From a checkpoint of a small mixture-of-experts model trained on Wikipedia.
Size: 8 layers, width 160, vocabulary 16384, 24.6M parameters.
Experts: 32 experts in each of 7 layers, 96 GeGLU neurons an expert, 4 picks a token.
Training: a variant of Adam for the experts, 585M tokens, 12404 steps.
Below are experts of layer 3 (counted from 0) of a mixture-of-experts language model. Rows are named router (the router's row for the expert), gate (a neuron's input weights, with its number), up (a neuron's input weights, with its number), down (a neuron's output weights, with its number) and show model dimensions 0-39. Each number is 500 + 25 x the weight over its row's rms, rounded and kept within 0 to 999. Numbers have three digits each.
Before each expert's rows: "gets" lists some tokens that make up at least twice as much of what it gets as of all text. This comes from a sample of Wikipedia text that the model never trained on. Tokens count by the router's weight.

# expert 31
gets: ",", ".", " and", " in", " (", " to"
router:476519466492465501496534472530504446499494515470451479496466513504570517522509543513496501482470512516485483495487474471
gate0:485558507487489482465536488495526471494493460521482480473528490517500471497489507522512471538538524477466453488514477486
up0:489562505478483500496496492501506488514470498530458505471526529482553469495517515509536506560521550478532496506515464511
down0:540541495516499471444488485501479495544498476551518518500545480537494522456480469470518512469460453527471509518495478500
gate1:492509544505488479461517514500514511508501510493537510483504553481518527514477450493519504459492514552494565521481479523
up1:529480556514510516477539491520483527468533493511529530499492484517496529521447476530535545491529494491527480511422563492
down1:588520503500503461460497518464510496528533466497525467482524505500469528501478519526464435485533472561486475503469563489
gate2:500501522487495478529442467490518508491454498467478494490518437493522506499517484510501531511490483518509523470491499468
up2:539498462499481479512510486489518495540500486463475506482460482499513521492521495474496486510495498479516526441480474508
down2:491514505505495529474448583551450518512486477505510506502492511494483508506533487524503517465520499530485509510507525482
gate3:477495496502522522521460496517497509485530551538513516516467460493499502475533473515501500515495496515515491488478503459
up3:516542518512503572441466488555490490485482518459509524519491492494484594506497494461499509509489498543469494509496465507
down3:517496492538543501529526457494488487527481492502514469472456441507510488465460475467531514480483507503449493500464492519
gate4:513440481514473481508485490498512456530500493524502513472526511511447490484572459457499474504495496550491457510503500464
up4:514522505480551505527487483498533502493530467490474496529476536498447524554497500488484472473536535503514484522487498458
down4:495528537516522431490504491497496499490463476466533553510510476526490482462474525524501504550475514518516510477478471485
gate5:477525462501493519504451499484476430487505509516480503541468522529517455506470476479492497523481485513491478504488489447
up5:545487541515478484479516484507518486524487516489525491534499493510546516458511465483470499553487525527523538456487480467
down5:486488467538549520496495555550517497493488501484479503473485483517491503526554527468509527514513511485445520533461519499
gate6:524473521502470435488481504511494485480467530519514489513480479525483516483519455518479496486524540529444448479522483466
up6:535558467484490555468475474482483532482507484492513501488546530462482496490443529494524484486459494461513459522462482557
down6:501477512526490537493525461486512541499553474510528462506513533471465474447507430514500468528462475521473472519485496509
gate7:502491497519446476523526540478549515525533530528436491523461503520527453553496516562471489479515498492526522509470485538
up7:491484500537497490485478443501484496494487456474504488424493464511525492541495544510457503514531544478477471489459515534
down7:502470494502528474493483533519497497518507505518532543487469511485512511496485490450555509519491508554490506494532510503
gate8:479524514502486517508526475474513492499547513488482452516517475493463508518538501556508424543484522500507516514504466505
up8:568525489504493517483536532520499490469508499503455515488501502512511500531456508503483469536473496458467522485528457525
down8:520477492491544481522486466476490484466479549534501499497454505475511449447495475469504508488523508500487502521502517500
gate9:499482492519492489491491455542485457485489473443506453490521517508494538488478523500473480500487510535470461476510474511
up9:442549492510463540476490460510515486481446493482507491504500528533508463502448503494484508543479464517434503525507436492
down9:556509499532538531512487525477479535513468514474545526523495533506498481495540474491483507476532511491529489485460510508
gate10:523496513493465466475504501477510504485476513491516498489482517515509454476476504532520453517503522537493505442508527471
up10:521513532467482503521496500469488511491454513487488522488521516494540472511463523543551473530483491511514520503491529459
down10:494486481522522516513511460489492483531457512476463541498540477497518488509471450508538506471479487528522535511537491501
gate11:481478514480490539492522473470487485490445443471494478534523503501501541520515509543501472503533488528489514518475464487
up11:515462500456501474472482489474511441524489497473476499493506506536556510500483544503484515499476484503517508504425530498
down11:502497497525473517465514479502499500472472482474488516548515480461510512526502493516523521509485470481479485500487487527
gate12:509490493506486539485518522499535525467508500444494475499464468475532523488440547512512516448510483481517525498473481503
up12:517498528532455496512494495477512536535510515484457475469530521475450507481525531521489513515453538495469522499467504530
down12:511483483518496509474489507493540512527512487497508485487489513491486461513528452464483505509493467509532509479484485503
gate13:535520461492498494522510448520483482498501538495481498483456488514467497518519544488508497552500483483528484498494448469
up13:509519491543506456483508505525526492482520481479504480493484480513523502523495494497508526514492468503497487524545501474
down13:496488543468485532517495448505517503473446492496492498498477481472526492449494485471519517508455484434503493535480487510
gate14:457503533464477472477509460460509513509504514514504535480480461535447458508528519509449502498531521498484471454524493524
up14:495481534480497523515473474526534507512503479482472516469470515505519503548503536496503535515484516517505491496484485534
down14:477470486489524468498508489492472509525476474479503514469508553485474512559517493505511507493534488491520478487556505470
gate15:510515523530530509467553464527495477515467517499494471554511479513476439529530493495440488495475508530508469489511505495
up15:515470502498505505492517463528510513478480476484479469513523488527482484513512505522457500456502458542521473507503457503
down15:483523481560512479518536534479475474520488499502475485515493505523491464515529524469497499508462478473527500516521503482
gate16:518488454450465517498515503498479508495486510452486500478503496519509478461480521542491457499505521456496484500554505497
up16:533501464468471524497514459485505520490478510494498532465502471503503530449455492544474525523456505467487460464544502524
down16:479476555521532508500482550527481496479495518523482497476505530531511508493466476523520501472494496538487494493484494518
gate17:484518528521492456510521453441511503479503530500468511492507525467492498478529525531494512526525520494487494500468452510
up17:448494523552490463555471452493501497505513504482483466490518502467475517480538523509483524526496472455492474480507481525
down17:506560501504547496499468475498493514478470521455489512494528501490487460477492495521482447456512504503497488558516524536
gate18:502486489515476511528461507516427483513498484472456469485487493485542525501534498536503505454463519544457489488522512529
up18:465504465519484516516524526562459553514518484487484509468532501458517490466534537534468512508473504502458497483534510509
down18:483523503515480479509515523533487529498452506491472469476497503502517451487497513525466477523506500495509469476513486517
gate19:558511461543458537541505485469495467511484528518454499449471484508500538502488510510469531478463480486510502517505509499
up19:479488484495517493493466531445509458496507504448502534514534478468498452496531512446488458510535455467488538476504504460
down19:496504484470525515483523523472477511510551516480468514539514507545500489473583475458557497516479503471509529481505498447
gate20:491538513463460520468510532477499501531500524514495512457461527534518473511487508498486499508480418524467487527527435498
up20:529489470525510477541517469512509516476501531467554507513557462476463502462487531517502472526482516468557532503503522543
down20:535487539504517503521522485509500488501497514463483496498486472488483541494524523509499495521494539515482484482512459498
gate21:483508481489477473462509490479501542459508501479492464471500528508495458460492472478500488472510460550516476493473509514
up21:477518491454516480497492538491510455487550487529498491494469452526443493498494521498493453524514499475473465511525539488
down21:533475525507472474504462535535531482486478537504447501518475510523474479549487493490524491500507532510535547507518533442
gate22:453504495483494504497485525470486481473466493478490530469536493491488525510474524502483531532526499524438453479486504453
up22:475503451493516489527525504577566514507513488507487485457510477522482538513489499503445496501497458493516503480480499501
down22:490504493519516520541500504518484543498522486515523508493470503489555478516459524486504504489524500458482501547472508527
gate23:497503518557517541473502421492501498526483503505483458483451462487502493496518494510488480488484477502457521504525472474
up23:512491478511539481516517479516524513498510540503469473450479500527517531531459512471472515486508510531526487498497503484
down23:509499513520500530490484474516497524473483470541507521485518467519492482516481544547481531516468487493526472517483478487
gate24:468473462495512497467512509486488478482528548516498484515503501489459485506495529524487505524480538478501454495539525492
up24:514465527505519490483478501522484502492504477437505529500496479485485492463519451501471528512465512494484485492527452525
down24:524533545552473515508523504546487489523507471505496498496527473518502482527496509489555524537498509515481500513520526500
gate25:488476530508490499490520526501503492491457505486524515520482515496496531494466461520498478422479508547487498475480548510
up25:483491509473510480475509475498522522460495509491491526486477471519490501538547550538513534514504509527449583543495495533
down25:476507478476464507536539529496529483473492534458476519498513498500479518465481514499544526505499484511465501538451519554
gate26:490537452479488511526463553537481516491509493529475461479488472487493511524486473493513477551472511535500477549511503498
up26:468544467476417489542494526479449510503522530533484481475495482505468524514485547528464488517476552501496511520524453493
down26:494501504495497493509527513523518522526520510508469497500454491509546501445488525492539487540487502476515469479525512482
gate27:516514513486502516544540514473508520497501533529536547459438505493508502520553523487482463482514512484510512508457486507
up27:516519505543481498516459478502451493482496521544475473521504495482459500503521500495484525541510478484503478501521521419
down27:499510511505491526553438477509487482493464459491490483530530497472467532509509526514511495502461504495493477489531484523
gate28:520500470554475499522553503518484541499462539459509490516531508496480498433561502524518484483515484529488524501494525465
up28:504449453519508501487488493475490513511465492536473491512496493479514472485483510521435501499479489456523513483529464517
down28:478526522535493465426524472504505496487511479521491514448503514469492476536490471538476504450531519519471502468457481488
gate29:487513476522513505503511536534549514508494501543500454446486468499501472527518516523462526528456491468500512499519498488
up29:502500495448511467468529480461502539461493514483494500534506484454481535448462463502506469459533461494502507530489500509
down29:475518525486503467507479518470549487441531476476494466556511503525488512511457505566514485495494526520453516499491502537
gate30:450512466547438529459475515502460498497515543464491479478483506482491500494458516508523513499464508490470477567510545500
up30:497490492488515524514526547491523481479485496514466492514515500537511519470526514484513479497534466522553528515480455477
down30:507505506532560499486498536536503530510492490513505491480487516546518458491485515475480448480500501469506521525485501524
gate31:483484517536481548577520519505515461520486485480496497509517450455491521556505464483482501512477504468528468468494467462
up31:504494515505509464529513481492534534519456500479486510496497526519545468489469514493477522503495459510595515471492484535
down31:480507454491514498497500466475510518507539486508512487522491532536491537522491478476479523521478502494483453503449532497
gate32:488523484500512480503501475541574465500516473433501494450513463525536498554513505538470500518523472522504504475472453520
up32:502510538484440494498504532448418542523480511539460518517515530470459519471474488505516495446513506513460483501532503478
down32:524532487520504517480488517489485504475490492487516453490513519491506497512480513486484512488488541460538484459512533497
gate33:512535473504509555451526513522445481494511465524523489469476481511507468475475471503496514492505481546523475503508479505
up33:516504538518484506493482504454549499508531543493483461483541527527535511499500561504490495479552485514487512538484512532
down33:489479476476513518526512520533500473503449495500496530523491492481491494490535495490505532528529477506483500500538521500
gate34:500515516530510460536463532485466516504512529490528477505497483485516541454528513522461501526464484503446522538528522452
up34:452529484506478492486538524462490516503466524486475518499481491452532494496497482532525531461473500501516496524470537494
down34:496530517514484503517471475529464514504516483481470494515580475506488521507543574499481484479450505480476486470476469470
gate35:483506550459513467492496475489501535472508511471517529517448512512504491507542518503496547526481537507490518515478450503
up35:468492527446522532491478524504480500507526472498503540527458526520516492504546496462498495509485547509501519484500460531
down35:473461454510456504548479484526504505511514493532474507467514544544495494445459518525517538500524451499493486494478528533
gate36:485540485455531497504483466531526486482523514480500479466470520488513502503533508475470491522512503503460487497544480491
up36:469533509472521499524481476542506475488505533473519460477463502491491495506508513472499498532511522520462505499560508447
down36:522499506484503533522500473443462507459514511477479500455472501456535467542506497436492523480458533509506505476502508486
gate37:539507470550497542491541519532492476496492481483525442500471487506526441490478548489505472466488449483549481532473491509
up37:459541481516500450519460486481529537500507489513480477501516495520482509467500495537528497479522512454490503491516524520
down37:510485510539462507494487493529473532503521472498466494505474482509496507498515482536495489489518500469490490526540542490
gate38:440556514538525508437543516503486526503505490521517485515481536525535509498519476473506493499484532499498536537491508514
up38:530455473450489448567495487506529511485476523507482532478486475461479496532497501531473478507527472488512475441491497523
down38:458472470489495527492451481527501502527443527495467483490496523471472518523492493509485463496484494499463528468497463497
gate39:470498515502477506546534525502486499513534473506455501532459437522497497503508507515488507487506456537469494511531528455
up39:458478505476492488496502496481472466518502488474473466521492506477517523537464504500465474480542494555551459483516499477
down39:502536476534502457480487497537500479502511507511530517501510516464502473489549457480504536502514498472517496515433527536
gate40:516517472479500536519551518521533487473498536493511503477459500509502506518468472478470464524495507484467520505502457512
up40:466493510532487506561516517508510487474531519476493531504501480486541526495490524491503488474490502529464500517524493493
down40:502512483459529483504467516488517529483482463473487532514492480508517515501477519484539486534476502521490495547512506488
gate41:482527505506424543481499494491521490498544517500502489523510471511493515511449492531487488476476490505486484477495501521
up41:505487515499544573519518507479452510506460463498493461528470480482508502512519494508437503528526536499504499502527522468
down41:485499511492508466531457495540515514527466510462497523547509501491494475505482496523460499509465541479475479476552450490
gate42:433516510459428517499515465482498485499498524447488513534537526513501509492479468533485480500481499519496536513523486500
up42:498482506476512481519501483506478485545526525538497545530490434534517496526475500550520507464546539489514504506558470502
down42:453502479495478463492513451533479509505474524455489523467498528491521493491479495471521511524509464520487457504493523552
gate43:548511450504485499507480497530494466512486523513521504491459479551467486516503502500493484522491493533489491513522513509
up43:531530444485516524521480483476496493493498516512542456482484520500531465490518493454486496499494466530468501513504440490
down43:505481518475486504524453473521517518517512513509480520483503457533515497464511489463511496493478538509504517473482528443
gate44:489533520504467495547499514495510511456490464498461459532504514529549525510541501515532513464502482478489501503479519492
up44:494501514495486476528520476473521494499499532478487506521541499455546511540530520497505530514479499516480500467501480519
down44:549518528522481477498523450454505492507487536507489526468531483510483489477536503466525521465486501522496487489487444474
gate45:468468498493487478477478520484523500507513525445501475504511519508547486512530502487553440539468451501520496486465494477
up45:512572511475492489534485511490528497497500464536504508503518482498474504476479502504451504500535536510506569468513511492
down45:520533497483523459468473494454484489543535536494514493545470516515491457504528514513490468531504459472550522519497527509
gate46:460509549526507499509515461523514449530469477547500494463497500484530460477477511522503493495444466459494486520479515485
up46:437472516493542531523491489511511504536517500492437540490513454494478504557506509470535482509476506516541498549536518450
down46:474500464498432485473490549503529477515493486498511499512530499524520523497526471524524496499493466515499497475487453469
gate47:501522484505463485500514468538481481483506480474453506537439524497522495520485526502489480470488518409520457514496485509
up47:514455466480505507483499508502455477526510564475495476509512517492512515451492486457501461485511504501538514533484518481
down47:516524512470493520483477468479493501530549509505515517517518464470482511539527490531497518475507495492510462500505485466
gate48:480496529507545492505477477488484497482466522504494539517497512498500497486490511514493492489502506545494494553499459473
up48:521488508485463493551503459487487503497490499467486521465496477505496533516495525508509487550480459537490481501514482492
down48:513508483499531460491531505478477502528482524476470489567515452503434558517494486553493533494493505464535511482516493460
gate49:543505528484504497518532493485462456509479484482507473517506495514472496542464515559523476454501446477518458456479453525
up49:501525499485498471523487554444482498475485519521502470481466457521471511533469494565491455474495477453507505479491481516
down49:478489541460466494463535473489501491531511524462551528484551482482471492468545526534484459516474521488523528519469481499
gate50:516517520527485477480485488500515497495540518513487525497499526501479497492544469467524499528451510494484505469475506476
up50:467460502464492495474534514517506471501514531462482498553501500497444483481474455518535496517510467559482509465542516457
down50:499474514481522494543514481519509489484504485488477496510498450510477513516527518520507518487524539460520507490512489490
gate51:492492484531468512490522527490471463521538507492476504449504485464518526517476514495477507508481517509481444476519492518
up51:513447488510481517505476516473477452510515488503493478511507516462549535488520523488551492523534525504500498508481494532
down51:493526464534472513512482515523463501504566484500478494519550563528487535555495492493496495452509485532479494498478507490
gate52:475508518540516500500477466542516517493481517502464498494488507547558526532531518478468483515551502501542501492498523459
up52:490515511493509482493498458510542517459499473543508502551499528503555496461491482499480501513523508503502497500501501461
down52:501525549539491517493482439495521515512543544466529540449534475530479540492558511487501473491490497500509494514471507429
gate53:513515501498503502529555482474516472499535520516500508492502513522507480496502496506479530487489471513486513493484522517
up53:472521508515495446495544460492552489479455497473517461543502543473470511516466504512487500492498472534492512477473464525
down53:476514471503513508519511513495506503475520482522515440561545509506514505529505467521497510478509481511507509520499468490
gate54:515513520528496500494522523529492489470527522505501500496493486497517485486519478552488513480499539505517473485496462518
up54:479512570503501510528516516487489518485521520503456474498545508529489497482489536472490476496538502512482506485527521502
down54:473511532508441529489502487507496487538543544529494497472555476479489462481497491497475466528525483493512493546516481472
gate55:508453497510467517452495477516490496494506497481491546474472485497532478481499527478488461535514485486515508496453483516
up55:546492501550528537497548497528519469521510494549525538476491467542506443515470480465502504502503475482514522459481510494
down55:515515501513501523506501503497455528480523521505513489496519458496553436508496538496482498480483534540474508514461508521
gate56:494511507495528493501565541489523447503496511518495512489514517537519561518495470445459534512473504507514485514498458513
up56:490497527506500494522534495527503489532499508495498535553469482504453498517469451513489518459494528462479492473551467525
down56:449523469496494529475496518501486519501495513519529482449527534504538490492461452501446479479509539499465511496517495474
gate57:503503480500508488461503512483486520501537467490452461496524511541469485525476526515511507448481517523486504481475490530
up57:488530445489479474483515502478473543467475510486503501515485475482481505467447486495497510495481480482506506503490490500
down57:495543495480486465487534499484463511519479481493460463522504531517505504501529464499476469545477483553519487490477465456
gate58:568528525510497546532507516495522503488490535488506529529473511514498526506489502526489515496499484469510471484514461464
up58:517462506485491500510534532487489511495492482504534522505530472536458500499461496459502507486492509463489508505470551541
down58:466505489478485522498521491492520484474470505476490480472464504521504486530490502507511510449512523477526477514475487541
gate59:468489532499504496535473483515514469509497496510490466505484502488554473549480482455445527452540506532450496485509511485
up59:513527528539513530508514526474506490509531538521505509501492517513476474490488471494511486537429491421464509456515448509
down59:483484507501497484523483489484463463457513552498507466511546488473490516521465524527459493482479473498485465502525513475
gate60:499499541516488509492500543505519489454549509493490447496473517495521492531534517510465517489460512505470535484467507488
up60:515478510477536465490573510468478515511480514494522526532542474506506480501489459486532479516540507517488473521476503508
down60:477504519506475489522480499543498563518506490469549512502487502531460484478504484499515509465527505522481520503509520476
gate61:465484516483545524497482490488554481487526510500524508530465502539537475536477484483526514481517509486428483522499417474
up61:511529463516496477470526496499496498509479485474461468525556507497455516497503501497498452514470488513523534495464545463
down61:535495513540471476508516527484554529498455492555486489488497485509499462504511491525497475531521506521439507508531492473
gate62:479490506482465515463542529546520466524485510511542471514485513513554555478506496550507512526484532520537500516479488460
up62:527524499514540486504461476452481508484514472486481533479497502495455487520522505487549487487501465494509495529473574501
down62:464486550491506515504511481533486475522517500494515462483490494522492456502515500456527530506533533480457483488488498474
gate63:518467487499449520508575494469505554502506542474496504483498475496545539492502499540507484517511530561473502511463525495
up63:447533503509531481472486509516502495477504521517492525513482498524471454524496549516472493512495504402533536497521484518
down63:500457482472491478501501496500481486511469479502520498517469491499481525508464516502474486511506520488502531520504515473
gate64:552494455505481494516527504485517501552467506533482521483418474513479520490497490500476475526473468480549541567477501540
up64:500529445501481499493502463474468535509480498500475473461506485492516497541515507544480494503502492500470532483492475473
down64:526495508497490544520488553495483537492551510556487524530501466486493477466442501475494472517501480503464515508521463489
gate65:471524526496483503493474501482520487526467456470531494552530501525475495496523477495474487514520547508499514522487465472
up65:475473467558488525519514504484500514499523541492468497449478516505524471529501523509502517525496503508490499507525571559
down65:493483455516487492486525494497501487494519528502519443509531529524491508489483506492488496446503494470488461457459511488
gate66:507540537492497480495491529497515477518556505497470541508450529471504525502493522542487473463486518496470502518471509546
up66:501547540507453446471494486540505476500510480510469512512475519494526508495478550564521469491473503501452512520485506514
down66:560532473488472509503525477462485497486521488500502504557488529487532510506491518527476480492485476505488548490505506467
gate67:482548442524527484483491519478539510454542503521442504462506512511504497480530498472499525502469501464525512523512496520
up67:477500492515489466470501462474511485505486503445462503477512489480487505484516523498497546513463472498511557505524503534
down67:501515483480472457540507479488499510512521467516503522477477479486525556485484474462478509506514493480508499524483531509
gate68:502480491447539479510462459511505484525513518537493515497492451561459497535535498485491516502482507468515489490477548507
up68:430486542466523535481487532515496505536497462486500566508483519515506496498461460504519514460497473487513508520487512502
down68:555494487500448498545494486477548505502511515528464513487470491474550535479499558498515541505466506492502514484477482495
gate69:477510516501473526501507504517513519471481504532445498511529528543454508479502547475445513508487485510447473513502486529
up69:466478518487457489511506482538501538488473498532428506490499524507490496490492540486488524485480509490469541459523457535
down69:492470468529515477485509482498525515488484462478523482492474515550452473504464503511462556471496487505490479536441488543
gate70:493483493478536516492509510484522511481506514499492502520482511462468486506536534503500513477478503516479511496522467463
up70:525505492521495473463466504563465507479502510509501512567486520488513486498483525525498497506543450549502465547508518538
down70:495491490492505493466539491512547523474485511533513504499504489456487520518491497509435478513495519457477513489442512457
gate71:527521527508435473516494478490524512464492522457447471501519529492514568437496510494500483444553474495538497484507522525
up71:482498509445535474495514497497491465510511480494517504481524512492446469534523475470546480537480525522457499535542483474
down71:521521506517428525464509497459483499517464559479487521498453484506480515478503510485491480523476469523498488485497470472
gate72:488524505512462523510504472491524481499475480505530544503497492529513511515507511524494502534474489490490522528473497473
up72:521487547465464497508514510467458506543491492511468466472515514531515500560535493529495532462545508507448495475466523520
down72:461490489543482459500508496503470502448519561502498496487520509496518551485496478498555493491516510533451517460528506513
gate73:471542516496530529434504504540507445480543473524465499474512471530554506486507470500495522495489505530496517466447465515
up73:510468484528468467496472505504485500529484501472515496527522480555415503516493544532463500556458489435491504528534527505
down73:485498481541481478489510505495490502551551550482499536505545486479516509484527496529440494529533518493495542508483495563
gate74:526508470487485468479508513511520477508483504473496487485528500489498463504498487516465506504511506475486486482513528479
up74:462490487530484472542539498532470511500453505431466470537519448513465499526480527467505492507436487494505537451496534474
down74:470493535506472479484513545491528520545513477526468499509503471494510493514541514506536507484469570497507515498497521504
gate75:483509513516482486528506469498509536479509541507463472491503473512541488498522520517535482551510480515469541520485547453
up75:492518498524528470468550494486542518496494509503534449532468518495504490549460493493477523510476514476521440522493500526
down75:465487477472493445475498531446511475495515491488503501485486468493503558528549500549490497487512526550473531515548522515
gate76:504459510491474513508518520466428425506524478497515488530462528489517507505538546520459501485505501522460504470544504497
up76:497496477477508497468516447484553502473430502524561471485504520504465522501550520512527459471521498488552488490520520497
down76:442459486463465490494489465483477480508481535501480479487481512510479503467517495503507446524494496529547497473479519501
gate77:452505511469513499515531530524482485508465532487493499512486531518469512524502538474471472509493493483531494528526475514
up77:525553469454472499485441510504516494502518509470475554485507468520519502496497522511501491498484489483469516466505493527
down77:507524507511497515474519484507509520500512496497469462505518529521491523552447530483500461500480540522502476471462544518
gate78:574517503469528511521495498518507518494510520479472511472459500453556502518531478478505486520448501480539495536440486508
up78:478489475533497490476486486516562465490503482478501487509526505537492444481503481491502488520479500496486473503507526510
down78:447502520514460471515496521475509481516513500485497529526470503488466503497469475506510542518500470492499495499496464500
gate79:544511519510483495499511481480526493484556471482471499515521444492520500495493475517524546489524474510524460478479466505
up79:516560491502481508502500492513497459502519514497521534516498514513490518504493527515505529515512503467461528478487487484
down79:515527504471497487535511509464472517515495506497533486457469502496542519453524483505510559527548444521499502546475520495
gate80:535535477516525523494493498506546464522508499467493514535536504504429499555514498509453466539488468509476480463493518499
up80:521492525506462500564509480506465481508476532487526529508522489566529479497474446499486508487472505516490535510517499477
down80:497499487471510477512555493490517523514491551467478465476495462516480534483505493505502475522526519502502559558488493513
gate81:488481497468468496514505507495491522512469505464470462466502484515515453478530521491462463531479453510467510493500483471
up81:510499456499494459528512512512531516506461529453463513452502519520549458452507477520458511533491468474484502458480480500
down81:497485500517507529505484508525489542500498452522478481511473475499488485517472470521488476492505532484528482532524511483
gate82:515436444484506487510539516495514490520497534495526441492509531502478487484509479477510487516519505518505482464502519491
up82:495489502495468549503509489476477452511520470505515513508473514488480484531561558509504453534489488453460504510500455454
down82:513517527490485471490495486514487487490524520501452526443502504490515490483510518504517491512515519499537442490528515469
gate83:483504425533484526469506503530521425461514472490489509518463476514499534513555532531487497488496532523484496507475486474
up83:469507495508455474473528518520499526496519517493527529462496524531522513482465455521476542530506493510469445481489486522
down83:503502510521471484532523499507511521494517523496486489539479467516506500478482495522473451507525489519499461494519530520
gate84:527519501510470500504545539458524497492514573526465468511457495525513512482494533528487491493478479478488505518490509479
up84:465478487503528494444492500533536525453481468472546515517513519512476477484522462485525493518549503508537535494487538520
down84:443484534517518506460507535550516494506513498485470506483475491474467550506500521508513506519526554492498535503531574491
gate85:503499501511490474490495481499532519461517537511549491498495525464529525509504503489478487531496485480521503465504521540
up85:481501494528496512521535517501486539502529503496447486492483480553461505527485504497512493477545501530466487520496441480
down85:517521500463524487496507531518519470548501511505507512542552492500463494489522475535534454493464525504459484513440528481
gate86:533488515489500537495517485516499503542516499506496476497561533502442535526492529504467474451486520487507503454501458512
up86:536535493496511487519487487509522532503500507510522501480508523474497527507472453519559511465472505537539497498493531543
down86:518514477511504476502468485486508522476476529495519517487468508466517519501508547503515498523498497538485452545542523516
gate87:499484494499521507472502472552484493497533513468531502481490467508461496524508472475532510465450467501446473510500505500
up87:525457561480463525519480451524492488562503503525496483493476517478496517459503500496480516529511461516472503518524533517
down87:486478527532539565517477512499460494477491463518516501476460501525491483472497438510502490489456486469461519485512508490
gate88:509528454504532497502489488492475502504497501483520508537476515501462492528473510503465533547472474460472507492478475519
up88:534500544513492525491514490496508500498560490545495504483515496521506505485480504488528457486521491528493474530495535491
down88:516482530522542491518479498545500503499470486486478462524483478525560474501501523503512471548482497493460496507513505480
gate89:529488504493504513508492497506537488507444510535451488487494500501528485498532458519506450528503506522490558477548473523
up89:541497498502489478541518474531532546475501532539490517557501504537516493442513491520502505536501489475508492470503457478
down89:496500509461487504476507525484481521522525521485508484510510468531493537535527510482516464519525515485479482535518502486
gate90:517498497474502518482553532504488462511535521518484533451468487495489502523472509469472507491487495501474527460525451508
up90:513531496508543497466491475544490523482512514531496477477483485543479504471488494504492482502463491464494540552457491513
down90:492458528503501507489488472495486463536539516472504510486493540488489486489485494491529507503562487544490504462552512436
gate91:432541499495508488477533519470483504532532497474532481512494505488477511465534493551507457520498509519434467536475488471
up91:480521515530483498505513487523486525532514494521490486493507483495481479535540497517491524545423520483489501510486462472
down91:476537465506516547509550517516485502498525491490492529501547521504505507521484505511501515502495442458467454494446494521
gate92:499497506492495507532484498538461507478523489524528509519550485499582468519550534522500482481491520497522491512500501504
up92:488475478546528527489483500537486474540522490502490517446466457493514507480484507492539484480452528531460511528503503499
down92:513500535492534538527553505501534520517512482464507540499504523512506507507493505522495470530517509482494495490493489503
gate93:481488498516469508509506488452517502482483488534466478463458490485504537522442515546496513529537522515486503528488486484
up93:515503479494523522488517487472519488434493500522473457458455440491523542507478542515470513522465471506502507518485460463
down93:464488511536467504537466522489493523519517515532529490521504496492507485539464528523503540507554498484506494543512497504
gate94:537525521520477477525521523494496542520480515524539524501505473478439467525456523505447487461510455524490498518513471460
up94:468514480525506529528513474546488528504550470465473483493502502463524506521487486523509506475486532503513475499504467516
down94:506529508504498503469514518488470502539505542476483478467542504477502522528499489484475517436495495463497496508468458525
gate95:479506499518490465459521527545495464484488483511490524492506514514504563501552525531457495507494535503523479492516509543
up95:481447484499505523493468471539511490458475485474464520486491532453507524460521537529453502514538510532502502507479546516
down95:546427537475508512512498517464461495470458521498540512480502476541506481506540498483503508518495491516487524483485472524